python train.py --d_expert=144 --router_score="softmax" --dataset="wikipedia_en"
Below are experts of layer 10 (counted from 0) of a mixture-of-experts language model. Rows are named up (a neuron's input weights, with its number) and show model dimensions 160-319. Each number is 128 + 32 x the weight over its row's rms, rounded and kept within 0 to 255. Numbers have three digits each.
Before each expert's rows: a language model's description of what the expert responds to. This comes from a sample of Wikipedia text that the model never trained on.

# expert 1
Proper name starts
up0:072111097118132136155111112131093114179170138107095167198121163092070092086192122136172100205145118188141116118139225213158149163148123095112131135052154130167179165156121136112145083139126079023143119125121145114097106104186111052168150132156140184175168099127131124103095091104114178158166103129151116156122167140164125156098118082150084165108147097142074119134081141165114140124134117187192084162129148106171131112104111099143126152103153124119073118090073146106109162137140142
up1:168100085139144091141143135152136127162101158135087176126125153157125094115080157146180119124104092096116119092125102081088102074103144167119116079108180053097130162175066154118145102142122115155119136117217140113104132117161067128135102147134098077171144081082152097135155158152140120141130165160129173181122078132079139108092109138167112117143111177139119142158098142089158071111130036161139152133111164066173130088156147123146160135197106108122114109092110141142162108072114122
up2:101058136077110089116151135171140125133109155148121158189127132163144140089152138146099160151127116111124101134107144118113077109083154153097138169147109083070176075145108176209151116137116076113138098091176101090111149182121143130131096143115121071179105100112100139166067139088104111136133152098087130088128176165116072191193156086080149101084098176162143163079132124084102134127064105132098146082117153081160109108086140172145151147067112132094179131129125172152104086108100128
up3:095128184081108128158110087145166135135085124119136110160152164120139140174094115141115153156114154152148151173144075122129193097136060129063151206150128144110140134102152116164116130117085082078075116165126087105051144096147113074127133091150157124157133141136112177105137160116147104101137122048128116124094098121079128141098127140142134142114106093109151101109177086153168105126104148150186091116098164134112160102128146126158143145172159169165147150119146157098070146165153114

# expert 11
Conjunctions and table cells
up0:123114171086130138152140164116114155082025154148144157117151114135140151108090141096099134152205180071085109078096137116171146096173114107133103110120116156109148088161120132117115068143187167134175095153166133106091127121109121139126151136096104085136132212180153104127094173107162063135054137181063152153100139117127134161163168154107149165104181137135124057081188058176143075128077150177117116107151123129125084178159100161173106139152161139113107107115128154201127073192098079
up1:139153154100124163123090149103139122142173102116182101110115104128122095187114155095168127176124108100138118106134158074125047084043177097146122108072086094104105153119100108128111154094114189144124159111136084146120129174137130099072122157113088122087146144176157150131147131117124142108125161096095173108117141194170161154139111194113163150156157082130096140104127114122118147130133109082136130141138198125117146102106166152173155108132099104178101114130182129113203113156123115
up2:128161146107131112187104151150094105106105111123111113138145127099130098148076157130095098189087156124129138140164120153139142148205033135195175113150149138102159165103140074102120184164141160139093114033151185134094126171081117077127102156192141141168128139159159157180136172089100084107151121190123131096154172115122129079082159150139211090130180058138114122126099142128172111193152177121085149118135153137107116105178156059168107135151097166162185131130116121112193053074187157
up3:116134082014146144085089110104073100080130142138133098131150118168189070145039146097137125147138097136055154156154103125152079102110126164126085103173131155100142095165169117090079125152139050096134023144174095089114170132171082146128099096139104118106119168123081122179177130117163192112134107087134069083101125147159105124171084144138086105119167101093146085137137155094172122121141151156122161124135168165142165089150148174054125148177132137112103093121084192090121114136111120

# expert 13
Nouns and subject pronouns
up0:086080136110147143109130113122146109112182128095109111131154140100138099121076117085109059144088154133094177113095113164084136118093126171099151086165180139132147200107088105142137105172128144146096097046188109145110142140132143127122123180143149121094108155171188095158164173068113181104123059138080131110120144164134067124081161123168122144162128162137051143159124152186145147130106156037069079126109100163146080122124145098159141148086144116144145150117087152189113129127168142
up1:113150120176106114128083137130093114223126151097124117144115128146157154158123161165117159130110100115160078120147156094223182161160120172050124139162176104161138150102181118097117106155168165140132128111130133167209131151154078156119165172147186160135138128099201094116123118135053092113203152166112187143082125107145118140174109108138109107056139131101055105143084118139116126139149112128120153112156127112113095160114084145083046118143128107208117140117112138096171154148103095
up2:187161171138087136140081130085152141105115104110078098120099118075141142089159111130101108097119109175128121150182136156142145067121116127113185093138079131117149183144073119077146069147151161093165115183187120106140101115121138162125094149119208108044149165121146155145162119095143168160095148112164119117154167120178125084163154187159119093123167083112134124114127121130112112126135097076145123172060127139110100190155094100154114135128163126082126187139136150141158134110102097
up3:140185137176111132108108097170137091061119123179138124171146146173118145146151096165090191160159128133116170156136140069182125076037130118152115119096118124110146094134092048127140144098130075089182157184096106137134148108128132127129133110114118163131144151122136127152151129036075149136104109135085186159088117157095120112080120156132111130160105150107166141110136209116056142150073147111099096090138182124138149131148148111152147171110068167112111083167165163055077118092111097

# expert 14
Commas after names
up0:156062156134166129126092120132113116117088182079118142091124124082133129122105129064140106148159126169164135159114140125152097172154120134157083140075124141126147165171107135177164151142144110189123074095138101107081178077127115092117182072123130181154104131095154112149116166120138140130109154169142074104133128118168114109176039134092097159179175173116144180061075195054174162129145142102151074091133097092172153115164130098046184129117085101123147159104077158134161096134170167
up1:183112092138120057151124161180135114168184120151084141218105139089116131113084146166154103137130062146123112136157152121166141120099160110083113114147171142074197139161099166131173115130108123114086093144112056139094141145120089094150117127149136056160128123167146148137125150121076183145103081120098147095072101118135120166115149123132145072124048123141124200174130065122134109126136128132149129167176129112117112165129160128124175115095156086166108099083216096130051153177113143
up2:120174222149078159139154110154126072083111164155143133138136163150093125091127144140088117163117108093141129153101122097102123157076066168117152121111147130068148127157145094102084144158172122117124180141092139176130170088117140138139132125050086069126141144116121091136167112146064095056094068201088149148133134113114139138090124092132083115106155142059107112125119152116103134158094153093180073043069128136131111188125167104145169097162133115126120150132101086122099178177216181
up3:114132171126138159097090142091133078124140148109123071160041167159154122168108154092184120147107091113134148088136096092091147112140136101111073180107126129099157151166110097182150144150131114147078121181116146062115101201163140063117123107144070142098131103101124134095160191198140105087150142128126104135151193151091163126183124124138118065136124130131170145159131121062144104091133106130089159171124084075123130165078144149149108158151178153101123132109127112153144123088131150

# expert 3
Numbers and list dashes
up0:147207215159132107098142123059119087134120149136126123145140129194118091155065103097121115164137104107100104104153091152120128134062125124107126153141116121091105141080143121086146112129118178135104118124166175175087082123107085097168140117108122082129142160083111121158154092124148151120127139146098058218168183168167102126070112155125117120191130185123154130122110095096083135121107182091113114102106165215155185171148104156134162162151095151137134112103136155151118177168133111
up1:113037188115143131194124155129118086085133129131164109071173119080131135168105131133132124141091171092151132164181148106132139158129179094138112134173087126099146132102134174121171194127122143169077058114168170111088149164103078064156105096059136131124178102154124173112152164106142102092147131098113136158109141178115099105106106144169108184183171176150129159134147177146154172097105103130090162173137157164151129101088130109076133111125173130127163152173115098137112112073118119
up2:136140173126124141086138118083107203129140139133153118165176106098093106089131107084094132170117129169140144182173097104156099138147076151121119184167130114168107084163057078102074141057124056113175077099133181136054158071105146160113168099163123134181137131115139150095151099120153199098089129042126121144106093112120118153126162127107163134140158123119139147101153146125095173053078145142098122145100085117134083102163151119096082089122094110101140146124141159163172078156146010
up3:156135128143084143134099121116121131097152213129137154089127138102134191139074108156156081116160134097068156191198097139173107132165152146107109102157145192103177137127142148110138128144141077112190104123111087136132151150109152139095117125133178127136148134130165074105072161123158089073159088090124124083143120090166101136115104165092146066112151117131066142149096093160098085146108118066169114143098175088098151088133105122098114183171157111136199119113228143116139120166126110

# expert 0
Prepositions after nouns
up0:135154098099180128113145153121079156139134125179154100120094132104128124155148075108156140124105118167079097095122170077166063117070123159130153119146133200137137128132105129079151138146139171111096085125102122143146095131104116149151174154108193086106116149182101125118101076113115116125077182147143097117069115153130099132171158171092150206128132177112116139128117124059150141097105122111044162102064078163152110109150156156142132075149122120155107133125128128209099131160173122
up1:102140128147144059163086144128144171142139150034173093089162074157089128123080155146174077127206119122105168223129143169106071086089076090141114186071167117134121101086173127118091122102159078169135138120131151071134132096140147087151173155051086129104138104105140124098092147168120142086179102130105123152119155135099167136063148121156081066080132159133125070103130135075154099176106137085091151123119155110141110140165140135093154095131131131129056128153148111142125084128162151
up2:109220129146075084126113165126098085102125125114101115095117154127213085152119107078082055138126082067079093123187153128091131102111118115042181127123103081149181194075117148125170145112132146185104068151095128153129148147154134127121137146167137109152155094125124108144117143109081123089158169176059115150118128161228175115104176147150093149129125086108123122112145108161128069127106135134146127082111115159143070129131096162121161133088130131152087130139076072159144126134096136
up3:116090112186137102077098182124137117173146055183135146138099121114166155161106112157178122113112145130108117139117126139127128100096142134125181151207216088085122124094132141098088157062149162084045132172120111088151186132171126133120195134114078114114169160148125134133154127132150158125146082110109124128135136107131092176106129129098088200121155084130145169146110059112057126104128070123143151116093168178088167158196160159131120108095127132134112077118106058139143099095142111

# expert 5
Determiners and possessives
up0:133119157068106162151098085155058141094159213130154133131168102158098104116117035081119117114141188135098122162110090125114095103097158123142159139238090182075077107092132164162134203183170100104095120118145165112117102112122147109139159151111142088161149115067146137140115136101146104162147109147134135175133125119080089170131157105109123160108142147156113110170124104149109102208137151086118145166155140101102120177144118171159103079158110121134165115102126077108159138140121158
up1:197068143103132107103082123149025120106056095129121142094153131134130119153180122087093098143124114118124094119143118102089116116128163189160132063154138117095094159157080116130088162080118132145155159092163097138081130154118102171161120146126133111148130177143130144109195088149103125140175115159083116165134128110162132131143138128119099067150145127129099126139163157110119127108089111123138158082136217091102065084164201131192136074115134126161116212130092091110092178117091072
up2:083128116178144163115156140099137157125102151174089109115107165150150146097095133106123139219149089084141161173137111120127055168113129157102152093132174144091176127159197120141100090145152153194164070137087121098194121120178099096116169162129140091113132105107118111119119156083095173053159110110141105107125129134089160166074123166159132096096203153167136151084142103132089100136102149204175163110123132097167116081128107129067127158191130145085121130129134055166082103136145094
up3:183107149122127125084126104166127159172143118126148163146176096098136161124115134130091193188089200090130118120126144142102059142135042122185130132131146111104147125109128198145124105131101165109134130135084101121138117156162069153123107007080178098155122161128060205137160170140113123077120087133077126116096101146150124082096177103110118111091136073164117139113085130108128134103079150051121152174178133086118077131145135124102142108079037145032150111131150133086182137131148154

# expert 4
Short function words, taxon names
up0:094209088088151103132128151120127142138137159124146103190104127154150134170155136152154148165130091132103137172132085094174172142195112104139090196166154123121132132166138125118104147133139083106128152088151095137115083123137122119140159114135094141170090108181166111133139124121125140129160125119130168070122103164149109120062133103116170101116131084103103103102159171113117207131110112140111107133131120115121177118119150158109120167101190126160125174141104106051099137105128126
up1:173118157105075126170148083136058136139120133162176135163099132109109175144156108121164105161113133110136102104070155143122145102146137143108148045163157126143130072159098124159126149152088136107176110104159104177125143078162125103126101126086125134143127163138087170096134157213083103177148132139120092177129173146133109134098107123144137155146121134093162163082145153093179146065153168115099097166137132144138089073136177136065162133146138107089117159164158073114157185125133065
up2:095115148155084132120142161172101178135115126093194112161163118135119104113129109138119107144114135124114142077139074128156124124152125066124102126086055121191084110113144106145086116122145116114119165150134105138182115057087144106157168049117118067199148143152163106152127092159141082129146151155139143144097188096153137146119135047168119133106156106142072166124135101070108197120179145149074156133115167199147164181116104155112174135097162122113128103182131189185141127121084151
up3:099180151134137154160106137146095125180155111157132106119097135117131141063152156126163147083116140142131147132110186158165138132087207154186125159192216073090149120133148086169086111146148159181108096095144125083162091120118158188204110148121127070093163126128100112106081093117171148109123106125124200169137139113140134124122161162114131118192154133057080135133113169136111140105035140113110109112130124108133188100122139115152084149074139114161089098162165106123171104141078115

# expert 9
Separators and line breaks
up0:103134147122174185139172187181144069132158124107127150177094116153136089108094080158112199111131190113122051134151121115123088142158090187110107040157158126107089140108122108123136117162118143110111105162097119114050104146137155117099105129135125089142111208106113163129130168134112145113178096098113099133065115118100132154135097074120205109103117128109050113047092165170189124146087133180187080077131156137183109140135150117105202118140131099145119141107111078133101108122093064
up1:072117073088168093110111078140097108148095108123096142163166134187117164097117100148128098105097118126099088101071210084116149081092136127106154177120128162103181145156136089137108160139090097137167128123188133111113106146127115097099103144114173113151129075104138140130186136156193114134062130116148164111138147125153159165068156083173085163121153155166082089130107108064090162157096127086102103141157134154141154132154084144152167167130150137066143143129139171080146169135161108
up2:075134134120188176181131132153141099100109068182164066120135132149162159151112114192127138100088091175130091199117129143111050177145105097103133097116142079130174159164170152120137104136144128082154169138148225138170179113141076172104160117141165126121135150089110127111077175125129101119125131163122167104109054105094118089101116082184155128168077084083120078096170104142143161153142106134135078086108096127142166193138124080138103142166100152134104053148089138115126137124155148
up3:076134122114127125121082128159133171132105111137232073121115095149099144124108150056128106137124069108107195143124170098161148173117154132117179114149121113177129097126120127087123159085143132165116150189059121126143056162125138095143079158114107158151112107131103116134167123099117114181107152122069141113142188119187115116091185152158175151088149128137195111142187131120148129139118149139156136136133157130161166154155070166091149077189104119126125063134130100112105101169137091

# expert 12
Table rows, word pieces
up0:139096146116136118124137111160103114147147138141121104151120040093149107069149180123148152105073063095105137176118186183142067123073158154145139165161176092154128126123119108072127110112157161164091148111163130139143109151074107102142141185191120125136116098120135104095070139154100074110141177145097148147147189144136163202124053087130136062117206127129144119139130110114152084123098066107143124110121147144128068154165114046119105092138170118132196112140132120110193108158188090
up1:136101123139117103163121153129142138116148164090116107119102161095114156119048084107087106192107203150117096180196195154163128098182077179112147146159088106068137112080148059108088071160094148128132135085081166158113108135102159137176108142127140096143144149164166068120112084085097127166156129081079201184153116121130129140112146126118084085108114144146103114133101191143104142132134165097072155162135152191144098130147097123033102138078104140182182143095089150087203062116066138
up2:110153119104078167114146068167133128119105159200158136130121110095137128122112057134143153043165120104097104147137153096094106070161117049118077106112105134150112150097160118147110114134102102135144101151133075171099126164150111163147141165128135138090125103159097087138079124106135185151125135122108130144125135128088102150115181154146100157074122095143175097101102091127100140122140153172123206074161149138162106156163168130137150113105072125076139168105145117159137164135068126
up3:214171129093083083102106067185033171124156099156155082163155111121108080137098112117111115146121157170102175110131127162158105112096134147041123138158053138098132113082101104087200133090097129142156139176108133148080179090129113152134104134107123173171140151133135074110091136108156142147137158161029079119134112121131170105114076173163185143125146115085141136123082126152139154138157117164051136142127215123092115153181174149101129118136121082065103159154147131086166164162149104

# expert 15
Verbs and prepositions
up0:114141092097150038072148167083126097151160117129087079116182110123110130126086131153108144143126206104186150135143144133101147107082169128112146133131135134122182165172110110135104109122156111161138085128129143148130114199133125165121181124159162128094176124161160148129151153116106191126158135093129063132147153160181135141100107100109157068121122146155122125081133110119138117127128182175031139096069124152089168111141149149154190155162153133160081097117154082117155156124101130
up1:094165157089046095177223132146109124127131133143126108080110133129077111124123109135052132066128090170111119143145112142104124098214135142090167124115117124099108098109134148119160121077084167109123176101108180114126115120135111156113169163152141119174185128150100152096111151115127157120129176077084080113099124152139158157116113109142179101130155152037089063068156096202149135173190112129153130154162116161097129121100122131137133144171103145136092127160078202140144145154182070
up2:134134149086176091172168136134113110149090130105124126110099133136160124099168144087144097121149118172163132152174132086117178068170108086158113115144172185118171099117139211167159137085146120144125132110131110151106083142125129086146133107100172107061088136069153143179132162170066107157159142104158048176115160123130087163118130159134102106124173102124122191104104153113171156084094172125032171134121149136146158098135165092096179098170131068161054159112178109106143105192126058
up3:132135155211098137117144166118116154182162162085152153134111184136082153118130124084113156069104100098139119146107142151158147107101136157132111150134141134156125098144121129110130118076103136133131147124077188122143141137136122171159136128123121148068139098115144142168084101087127153169148092081149148162145139177127136161119095095166091240099186078095129110151116089069160171045106081143146144141091071072144112101157083157153163109174145067079133146137161114109135111167092148

# expert 6
Digits and table pipes
up0:176104097082146176139138118091111124075066116184093131111132145145124162151124149107152125178170115135112153126179084063162116124175118145196117156176181086112111191096158107129141090123152182156110090103155146118133112151095091192145117159157133166141127172126112131120154098178137135107107065115154187134087144149089158153130089157167134113122142153151066120099079172077119118098143128091114126110089147128186112121117111101147118146145137188152181165124166101099092151157131095
up1:107064188109117123121123119157063098157154132198205136097107141127177144117103159079085115148118139115153128061124130099145133099150135172123158094167116068172195157195103098090184167123143152128133200107100123106132155102111119200117163153100161131148100112140186170175089137115109200068141160111095132095065192114135153113161135098127187103101124046153031167146136123119124147115058141067119141115143106180113122126114139143110096092117135100106122084126133149123153128072100170
up2:170126110135129104128159084098089122124097106192221161106135078112097127124108152139138147109185146147178140114164136119123083129126161124141123142146175069109119106217102151116170131104128080166194125059154114104077151114171131155153106080138125094141120091154110120054136151086166167124143114145111102103155142166142111131153125146151157101133197114141122130096114072089156141138102146093129116134129140157202108223082186157193044127114145128126088186105098144130172151104069136
up3:192124130060131074130124172118138125124039118157187140174130113139103137114097166098060077145158175100116129142126138098190170095075127173124116085101109200138098153151100141112165105159166091071130091164101110153097140109153146139075118098134173139133108118117120150121141139138107094163136168159121079124154175140175186149106084132104111114144118163092073126108193167119154156104156114125095139123159126138165095155098130090093036101163088111077189128169137088084139109129090136

# expert 2
Infobox field labels
up0:118139180139105134123088141117078135126158090142096129101103085144120067097195079113101083105069132119120125135169119121185107102210125098137116157113135163171129121048125157135119183154112101135111178145152121127110110131157126118166157193146159107199126168116182098177183170175106085024111135113074169152084105138154099157047143118128157114075199164101123150142125150086106079095118141134104158108156139126120115159108119123088092104137151118072116131110131163140194161099162117
up1:115137117149140152152071119129149122113118154075110187160146125144137171129134071086091058126096126104171164105115133102103129193139142108103140080116134155155113152155148124143170133119181132102118173100157091040167115163155116126126055191122175127140126161170102118120076128156096101146180172133085108156061150137109054120152135097138127186109165060180113174122172077088147062104149095148171091118118188090157149135142159101106151094191111166096143153148176144096173112111181068
up2:099145104119127090089207081147097136183161155160153112204124193156126149101177073101161151166194090126166139097167187079131127135082134118158116057153081151097164107154162153148103156124094149100132146167108114092111116173154157096145099115166173141136140130072156120105109131154088153144134165125103150145091107153113109201123170115092120156130148096120118175123109124128123097093132136127130157131118144133122172141134037171145131142130133087161099112133147086166183078113124142
up3:117116104121129130076125115091141133125154123144150170126157133106100085099066108125111128154115091111109210094181085062149143104109084102075137078086090157131088086022133122148101097104102127152139134095136154146146165158107088171101113074166165158145121126123088125129120115100129108141129108109121152081165109123164120084062051140135176114202122099161157179115148149190094102156116095159168144088208091146175167106091118157124102120150197175136153154171083153196083155125124120

# expert 7
Year prefixes, code fragments
up0:137151074084115111121116109154115101129103158141136110149167153145078109143046131131169123203139151118120133101136138102118097107058080183135180137092115153134124149106086125182127118105068083098096126113109091103148149150164128111160166122089120139129151164102117112121141055176086168101202160155106156127118133188124101124125172134106174058173140125202144149152095134101190106085116110125123125158112170123159090157104055168109073101092150131119128194160137110116081101111101127
up1:119127108139090121142190099119037092146175110151126150125083136179147077133129155075080116172105108091118145107127142132218079098129134102081133136093091058178190142143141119148144086128122089079188102145149154071150115189125160099148117082139156130159086156142146168174106150133149124114139168143136120164123146104129155130112131167109153162104149095095159151112148125149133094121159055112169148106157138119081132117108136138125149106111094139145215108133170179079149094124104139
up2:124102167051074084111132098129172136140104113102151128100111068071145123111055079143091177117133152089098153091244165106169114135126098135091151167140183089112142167179154105105095160095150169190103110069094124063106170137138115132101158119134123118126128138118108156163119145138145129111121140164116127048115112139085128114103130128137132130125147096085062116094122090109183116150165123107094136045142083167132186113103113110144185197103151113126147131108106124133151096132114120
up3:076164096112061176121123106095111086127113062168145119123088161155160117131116141150144103134182166121223107162121103116124084143164134102120122117171105136120123168141132154088110118095111111100085165174110072116084177181110107170112109155147178202133160161191119123104100090186102181121163107163161112089122162118187122128045127135085113085088160069138104140121105174164095148110130109150131105105119173135125092171155108150096156095139104142145085123062049148177126164040110126

# expert 8
Past-tense action verbs
up0:129131158138169166096119108097154113173130186126165153165134191085139137112153148135106132137175107115104175140180082096156092075148063130079115116161202133143138130117135120128102132108195120099129136133156138119168119098138080118110097159141154113148132140143121082132060095127119089178176071138146096080127136104131109102112108137102091127142152097130131156169133057112105133123149136100160098150190036100150121128165060122147066145151132144112118157133117143136144078144123125
up1:152102138126114111092120136184157130128133131109129181148143136133105089116148115095117094153156160124040169143109125182147121143101143148130100138107122151078120141071121125144105128201047105175149189123046177062149150158125139120139168140094148127082092161099076101047157147094132182133115110126112120126129114165096134179160150096114109066107110148094121171130135098059154103124128139148179099144134127120120123064132146145091143127126130170131064117143147146075097144157094178
up2:097124095121134114129190107136121109131100146125158095106176146165147143123164073146175130128130128109160151125123113120128194093147125110090120160139126132110120169111128140132126108100148137171178138129163176108125101129059080087147122111173069101097142093190092125124117154112131071148107150095176119136147156114141082173141120121074050166114133180176170136120107056122077154109135170119139101111126106126180091121153154111103140156124102139135089057170142139075091158117130115
up3:087141195111094131112144106119125128081142119166149119139125116123168112121113141113129154138126095151085173077139132106179131135108119172074152146096151147126075125129093090149144129081208112140094155156156108156100134164097168137148067167097076097166109109141156179221076107148134141108107138140077128130133155105083116147114122107122105101150111115089110068105111087120198168130109121154119138124147103144078136167139120187127131151184100131159148105073147132134113136173125076